{"num_hidden_layers": 8, "hidden_size": 320, "experts_per_token": 4, "moe_layers": [1, 2, 3, 4, 5, 6, 7], "normalize_top_k": true, "balance_loss": 0.0189, "balance_bias": false, "vocab_size": 14953, "learning_rate": 0.00265, "beta1": 0.9, "max_grad_norm": 0.5}
Below are experts of layer 2 (counted from 0) of a mixture-of-experts language model. Rows are named router (the router's row for the expert) and show model dimensions 0-79. Each number is 500 + 50 x the weight over its row's rms, rounded and kept within 0 to 999. Numbers have three digits each.
After each expert's rows: a language model's description of what the expert responds to. This comes from a sample of Wikipedia text that the model never trained on.

# expert 27
router:518464483492538493518507549457398486488438605553478450542443422483403518477564609512480591470500492514487516465499508469486530488556508474571557582492502454424513573598540524570560427532430483505452559553553495531503518509494439428504442556
It responds to: Line breaks in lists. Line breaks starting new list items or table rows, plus in and an pieces inside names like Salinas, Palin.

# expert 3
router:521562514602506568646526380456446495429494514556509502498456484423431436512537521512505495517547511542508492523566478485447475467469465506529466499466599551544524454597455512419458448552479552567400426546555485450423489497590475540513497600
It responds to: Vowel-ending name fragments. Short word pieces ending in vowels like i, o, y inside foreign names and rare words, e.g. surimi, Hapoel, Andriy, Naomi.

# expert 52
router:586560444523573561509451471498547461532507433463554507435519493606598540463536472464497387486502514450473481485399564530476555497444501447474547433519477541572535460482559479452583586562477436511537454473543533474539475585465476440611496542
It responds to: Role nouns, superlatives. Family and sports role nouns after possessives or articles, such as mother, brother, club, season, and comparatives or superlatives like slower, most.

# expert 56
router:460501453472493487455495544540511510447526444503427545497521459542567437513501518483526522509519494484623440597542470451477546523503513508498511513521502451484520440390457459485470570566465514480464529426502425534449517522507484570375494533
It responds to: Ranges and taxonomy pieces. En dashes and numbers in ranges or scores (300–320, 6-4, 1–12), plus scientific word pieces like -idae, -ogen, -th century.

# expert 9
router:423506409485579557472447426425422514528446560456475431556394484469568538474452578515458444495471531463540513485483617520488473503459490503478502484476566455513513542474526555495452459530495483495434496381462510460439542523472562479502658448
It responds to: Ordinal and -ed/-th pieces. Word pieces like th, nd, rd, ed inside names and ordinals, plus capitalized words such as Second, Red, Old, Ed.

# expert 35
router:543470568432511490459520514485420520432524486552464512531560485508436517580556452530489486533466504513513519453566436468492503506436558479503481466536514546412535453445515593473542456537475380500419478546452490594465410492477547511473489560
It responds to: Paragraph breaks and starts. Double line breaks ending paragraphs before headings or new sections, and the first letter or word beginning a paragraph or heading, like ==See also==.

# expert 37
router:478455483569464494515500459508589523548548521402550521497499540537481457500439489575489483409462458402569474472552484419508528476450417544512468481477505519480538499431508506591455512466506574476521442541467547492556507419520445508473524472
It responds to: Nationality and country words. Country and nationality words like German, Chinese, Canadian, United States, and diacritic letters in Albanian, Romanian, Cyrillic or Arabic-transliterated names.

# expert 22
router:530496542619534436436477556456480413518492596543505462503508523514534487517393452490419612461510474495542508419552463552473526509448531437530560456551568452477451442571552535486454436413500531454515535594549565452499482493573458690470476533
It responds to: Capitalized word starts. Word-initial capital letters and early fragments of names or terms, often after an opening parenthesis, such as " S", " Sh", "(S", "(M".

# expert 0
router:434573431482549469563502528590377397518469504514527551524466472497487534526494506436444535437471421455467511516519445408511513490415445505515471583541480526411523519461429503548528530426493485469553522548598407498431493380404466512556501464
It responds to: Uppercase abbreviation pieces. Capital letters and uppercase pieces inside codes, acronyms and country abbreviations in tables and lists, such as BRN, WMA, DNQ, USA.

# expert 48
router:377460483495557536515490487561541480463447452553466511483460547539495468544491447481569481515456515583447474541485473389620536508450526474524520551501403479547498481518458490565530556506477445430525458519482462464453581442442388463571508402
It responds to: Year and number endings. Final digits of years and numbers after a leading 1 or 2 in tables and careers, such as 2-011, 2012–13, 54.33, plus IUPAC.

# expert 58
router:481438532526483523467484545465511632496462509474594480558538507465481501535423490637398500498478534477543405448509508408456455459437544547492419508506464605531523411506494559489529432409472475543504500457587539528500457465473533486460464548
It responds to: Suffixes and directional adjectives. Word endings such as -ist, -ing, -es, and directional or national adjectives like South, West, New, British, American.

# expert 20
router:464486486506456454569490535483516542532490513471523459485508549530576562439522572585453480465523451494499651438443443497520518498507395521548472455513502556470445542559484513468455517480463458484555446502535535515511374483490493586581522451
It responds to: Verb stems, institutions. Verb stems awaiting -ed/-ing after was/to (began, destroy, chang), plus nouns like state, government, company, court.

# expert 43
router:544567391472486530522544448441559496417504548457583542446425491536451498518567345547484586451590522536505516500523530469478505545542494522508456461452430494505393546445547502510526584465474426554553571472517516537581498455492467430455481440
It responds to: Mid-word syllables in names. Syllables inside foreign place and personal names before endings like -ia, -istan, such as av in Saravia, och in Balochistan.

# expert 32
router:452459585493511391451518412575572398483440535511455538514512552562485473528478519549488598450544488551548507450611511479523479483543472498648576505529473433483424541466464541546425497545488566560413572533504523520554479474426514554484574451
It responds to: Romance name pieces. Word pieces inside names and words, often Romance or European, such as K-ort-e, t-ort-ure, San, Mon, Port, Del, un-.

# expert 34
router:442484490528602480542541425522600489592459535533528496468456517501601462486512431526410479458418503502465463489491527552508489519505520467420544470559491449614539533547520552567463437512492575561511492476524495449475589511534448537559535441
It responds to: Sports table structure. Pipes, line breaks and field labels in sports rosters and infoboxes, plus mid-word pieces of place names, such as Hal-if-ax, Ste-ey-n.

# expert 8
router:472531462489435545510540545494573539498477541546531458502463464578456468506465505541524561531485477496535602443521455497613489497478508442526505515446594621435568446585433609479521497459574478439524547445554423460517413538499497448532459486
It responds to: Noun endings and heads. Plural or derivational noun suffixes and common nouns before of/and, such as ident-ities, endow-ment, version, students, music.

# expert 46
router:590431471538434453504505452573597414578593453510479532537536498537512543498507482401544506507538517546449468494397556568449525514458507442453497548536571487506493466521493477488532456447506595459508452522517517424471473621438551465445520476
It responds to: Function words, clause links. Pronouns, auxiliaries, relative words and articles within running prose, such as which, who, it, was, has, the.

# expert 59
router:453611498482553519501478584425536502572574510600499506473592539492547471603503494549430482544563484488486454467616505367434570537466526572561491445453444538547527516470435485451451550516522365451513571537446453468502451502476536443481534546
It responds to: Section heading markers. Equals-sign runs around wiki section headings like ==Early years== or ===Second leg===, plus phrases like (aged and (born.

# expert 10
router:481521516499596528496460477441508450555479552422512555469507469516479510488514606480488540526484495548397375451522534564470578485547532501516479431479515538462528433470510470514474412545659530484508476497511566429497608513569483430557484402
It responds to: Personal given names. Male and female first names and name pieces before surnames, such as John, William, Charles, Ed-ward, plus pronoun him.

# expert 28
router:535584514548592433511441546511389436577457405441416520614535501506584550519451518420519481449421552500441548484475524459442503456417548521479570537518533439464517476496554600550511611452517505453483468551524517452436590511466491568416552521
It responds to: Single capital initials. Single capital letters opening proper nouns or abbreviations, often at line or table-cell starts or after hyphens, such as LM, B-Boy, Half-Life.

# expert 57
router:490486503540465531527483472472597508510502516505514521518531431456544457559642435534511420559481521477423406480589469502415410468483410587446531496486403465529485447435559520458490495539480429535519503446454542439598477498467470439472496509
It responds to: Nationality and material nouns. Adjectives and nouns for nationality, color and substances, such as French, British, water, black, and pieces like Butter, hardwood.

# expert 63
router:505588475529547501603456618518524564529496422460416577496518495585565545487501469415494462475549404544476544539456582512518477542534519515489480519601471479542444564535510458540479501488472549466560480425525511408423488469546413509510501426
It responds to: Sports results tables. Cells in sports results tables: vs. in fight records, player positions MF, DF, FW, and entries like Championships, tournament.

# expert 4
router:417562513460524561529507508477522570482358570495533521561557528514431567457407402519551494486434609584453510391497508537518447580498543482447484511576534434530497491478543437550456564594615562473588567445498399519437509444593542460464504407
It responds to: Table cell separators. Pipe separators between cells in wiki tables, plus "as" and dashes in cast and list lines, such as "Onkar Bhojane as Kartik".

# expert 24
router:435514456511565510467529474489515506504461451495567583524519522552506414472478525437487582523524468441452438503423485516434521538520499461518499480487427457522570499474447435588451457557554528475529414572550625438450505489554531428463435495
It responds to: Vowel-final name endings. Final vowel pieces of personal and place names, often feminine, in sports tables and casts, such as Ksen-ia, Gis-ela, Tanish-a, Ain-ola.

# expert 51
router:471643388472481451570442527485505499504391533555430472554530502557546464479495596493517412433495560486539465495544492411505424486471503491480499519525533469459556584498551466445497514455407564535529474533583420536425496492548450584538503556
It responds to: Score and math symbols. Hyphens, dashes, slashes, pipes and LaTeX symbols like _{, \, ^ between numbers in scores, formulas and results tables.

# expert 21
router:453481530531503454440484561594498448462567483514458527533510555479527540498466505423546428447467600543429495461474470427596367626616609555547446500525535487536488475511458476549542419492474501575459467459490550483487518522432545469489496502
It responds to: Prepositions after verbs. Prepositions with articles following verbs or nouns in narrative prose, such as by, with the, of a, for the.

# expert 17
router:591496511500405398480465459535502494427530565433434450541568515439470505457501509459571535393517575465502541550522561551526534493406507518518578489424617496582470549549513570402587458548505497492484506501460537515531449535445539564512486456
It responds to: Word-initial Latinate stems. First pieces of English words starting with prefixes or stems like ex, dis, rec, cont, as in execution, exchequer, custody, respects.

# expert 42
router:530488474374540551485464525467471487469505464547517486469564620497467463565488527510445425485506603506504357494546473481439483449594467513443452453545450465412459574527526537545476388465496424462566512502571554483440546519563389532468511394
It responds to: Location prepositions and places. Prepositions and place words after located or in, such as at the, from, University of, north, County, plus a single b inside names.

# expert 29
router:608469506479522527405483550508423482418423481487525497496480459567557547517479579630512431487448489403536553472441517523465506461465502488420524550467332556546439592430546484514548517439433557509510529469524506524515435484512428596446561548
It responds to: Double-l and n fragments. Word pieces with ll, el, enn, n or initial Bl/Fl/Bel/Will in names and words, such as Ophioblennius, swallows, Chemnitz, blizzards.

# expert 60
router:484451535426447532483537466461502491513400446548514475490437442468526444537552400495483428433421500486544584529496569434437439544462529506481535536494417515637507465519518499486494540583534550492506458512479489504401559477424512430481444475
It responds to: Table labels and party cells. Row and field labels in election tables and infoboxes, such as | Party, |  | Democratic, | Total votes, - Top scorer, - Status.

# expert 25
router:563537525520502478490502444570559446525661384511442537552550457519501538444613493403626477573612505575443588511411520510478482524443504493518575515538612481515476487492525454444480499401539509517527384542505525457475510618393578474476568541
It responds to: Clause connectives and sentence ends. Sentence-final periods, paragraph breaks, and clause-linking conjunctions in narrative prose, such as but, when, while, that the, due to.

# expert 38
router:550556502514551413446513417458544507552588419418505498460470619444502455464474544480539607472476537523548475497569510547497570459400499627565497514448505416457514454489519574539549520504442491514429450498437546493516594559490455493497615474
It responds to: Foreign name onsets. Capital-letter openings of foreign proper names in tables and lists, such as V-ik-toria, Kh, Kar, Bak-r, Gonz-alo, Sch-üttler.

# expert 1
router:450582463527470520584463535502439509546515492490411444438546475528545446485456514483536475532526524507527463534416534405434427468513467480547453478533588535631540585466426438556532542385483469551518422583476440459438590631573523562534514533
It responds to: Table cell separators. Separators between numbers in tables and stat lists, such as pipe delimiters, semicolons, en dashes in scores, and colons in times.

# expert 61
router:526493562572502450511548445536421487544595479476466516421578509480484497472533465491527534517580484545510539562519482521482547500554529487512550415506508520608504486474450438560406549549530486520472451490468516505456602643513565487504542545
It responds to: Leading digits of numbers. First digit of years and numbers in dates, tables and lists, such as 1 in 1998, plus month phrases like in July.

# expert 47
router:519485437582497473527489501399516482508539517536468478519434548457450553510518508446440565486557491580531581482469590450553458450553498464457427506553567600463491494564527472496508566478569555393494526513597549495446500385531498533544438609
It responds to: Conjunction and. The word and, often fused with a preceding piece as in s and, ing and, plus commas and the name piece end in Jitendra, Deggendorf.

# expert 45
router:540399557428518517512582475551516499498535564561580482473476525606470389589451428447508523523529505439481498519570471468509532476527472530507433538501476479530530534536540356557436374469464526542495502523381437477517522407557580460561477511
It responds to: National and American names. Words like National, American, public, California in institution and place names, plus pieces ur in Treasurer and Sur in Surrey.

# expert 15
router:565577366462480633491462493443491595548440515513520416567482497506513378517488501482458470573451441577529552535425499448475512511469525504479491499483623527464478537535503460439468606510494603538504545510532422595417520374543580488484470512
It responds to: Table pipes and closers. Closing parentheses, semicolons, quotes and pipe separators ending table cells, plus the piece le in Hartlepool or allele.

# expert 31
router:552579523531487407431456366483486462524476359552357548470472533525536510517493498564501475413503501506528549480513546547567506457362445465491474536436548352477437490544543527476542425536496455570434525420517539487499498465499506522422496535
It responds to: Word-initial fragments. Short word-start pieces after a capital or lowercase letter, such as ob in Nobody, ric in prices, in taxon names and prose.

# expert 33
router:507447442433528449468488506486533444400528595461488509482432434498456472508521494550519457440478443491551458523544545487494551514409521605442536526613518498489475552426614543530376593513550474534533561457538510592517524440574538547530564554
It responds to: Title words, name pieces. Capitalized title words for albums and bands like Love, Boy, Old, plus inner pieces such as ol in Endemol, Methodol.

# expert 26
router:559534473456497561591424520439422535509571494427445526557508479481487414495524562479461557510498499506499516469594568392425505424521565581554452510502461408488527542398550470493493498515549515490568509581450460533487450405554497436478515505
It responds to: Initials and citation dots. Periods and author initials in references and bibliographies, such as J., A., p., and &, plus sentence-final periods before headings.

# expert 14
router:471479566499425485488517466559567482495433489482493468587542411439604423481504536551560386526503528468519532536528460523619418485558406509503559487459550547465444485517460543487509510518522566431550584487487448513585478558419458490559438455
It responds to: Technical noun stems. Word pieces and nouns in technical or math prose, such as vort-ex, bound, market, rate, length, and LaTeX tokens like $\.

# expert 30
router:548501471499551429522479504554594551562507532480474518507540536529468508397456443403498516532537570504409514539394575563527471595627639535471455495488499529444592495480562417522505469503559533513530549490525497481485473495478506435486530433
It responds to: Conjunctions and list connectors. Connectors that join clauses or start lists in running prose, such as and, with, such as, including, became a, as a.

# expert 62
router:565536490437450553490534581548448527545481538548415481558510547471472519509371504496491472504437457431440470441497466511456495500450484463437416557557556504449599530492576510538445484404535550419498467532550483484412524446519531464570574488
It responds to: Commas and clause links. Commas, often fused with a word ending (ia, er, s,) or following words like the, he, to; also -ure in București.

# expert 13
router:490448543458544478437459490477526463491464428460426554517518530438521573507491541459515514487548610585588465411594451460507425442558500518443495482478481511504524487559465502534492466471516397439472517492557475577471491443476459475479509465
It responds to: Preposition in. The preposition in, and sometimes of, under, during, plus the word following in the in idioms like in the name, in honor.

# expert 55
router:499512476465542512420460565422488481410471498560561528520466490533421451512526420458478546522549495468543439431451450540502471458516641445563473488600480502487426489537434488506445461491511473481548545462590480532589559505554499503486447451
It responds to: Taxonomy suffixes and of. Latin taxonomic endings and words like idae, ensis, aceae, genus, species in biology lists, plus the preposition of after nouns.

# expert 53
router:482530479505477607505472534493540613426547588535543455479496493515479435507479583496479542541514473490431539534399471504554528509555461428471436516536581560515543458480466573380506538374560524492507522523551397535490563418408538469489520545
It responds to: Adjective and noun suffixes. Word endings completing adjectives and nouns, such as -able, -ive, -ing, -ation, -ible, -ful, as in despicable, subversive, painstaking, plus exclamation marks.

# expert 6
router:496532510466558558464505526410562532511477490533541527487505464543478466457480384492524495566420538506439450497567547392505529563510597475479548517586472530483428548475517424563592580600581469491515567533512456494425598549500506408526524517
It responds to: Infobox and table structure. Field-name endings, closing parentheses, quotes and pipe cells in infoboxes, tables and discographies, such as Relatives:, Career information, Formats:, | Nominated |.

# expert 44
router:506453467538517413484544453481498531503511429445425502449592503522527524545482466455485581541566452569569496577418505499508628494450577456521569536498402466518559468498492431583442573524503487491484419465466572464520587537457498502458588551
It responds to: Digits in tables. Number tokens in tables, scores and years, such as 12 | 12, 6–6, 1-939, and list numbers like 10.

# expert 19
router:494564571460490523534518409479559446526564459448533442396409539561601585483627467566535498541486482549533468530489540556537515456467491549460473566428433450436550542464560472476551518570456453534568420555503614517439534498530522530537449547
It responds to: Name and foreign word pieces. Word pieces inside foreign names and words, especially German, Hungarian, Spanish, Asian scripts, and common English first names like Jack, Robert.

# expert 12
router:492506609541502393537564478471501572480493499519568466570536530370562439508435407505556536480539475489528477511549589553481538457466557477455591478445565492511473455505524600445445506533492608449487618576493507483607504585451506516524535452
It responds to: Word-initial lowercase fragments. Opening pieces of rare or foreign words, often after a capital D or lowercase d, such as D-und-alk, Sch-ol-ars, ins-urrection, str-aining, tri-angularis.

# expert 16
router:546466550507493532465395501538470469503479561496529414494440535379431456552471464533440588408491528538510535589505553485491507481543494429435505489502520444551427502572443585440484503597553536512503603509498442559402468549518474499567507538
It responds to: Infobox line breaks. Line breaks before "- Field:" infobox lines and opening parentheses for births, ages, units and coordinates, such as "(born", "(age", "m (".

# expert 50
router:490538411512486491415528547524554539469590614484581494511498445529501387538559561494462442505521453448495390566465483496543556557561426485530551457515482479502539493443465450606494643585475427519469437533480591525515478500437515491520444513
It responds to: Name endings, CJK bytes. Surname endings such as -ić, -mann, -ski, -sson, -ová, plus byte pieces inside Chinese or Japanese characters.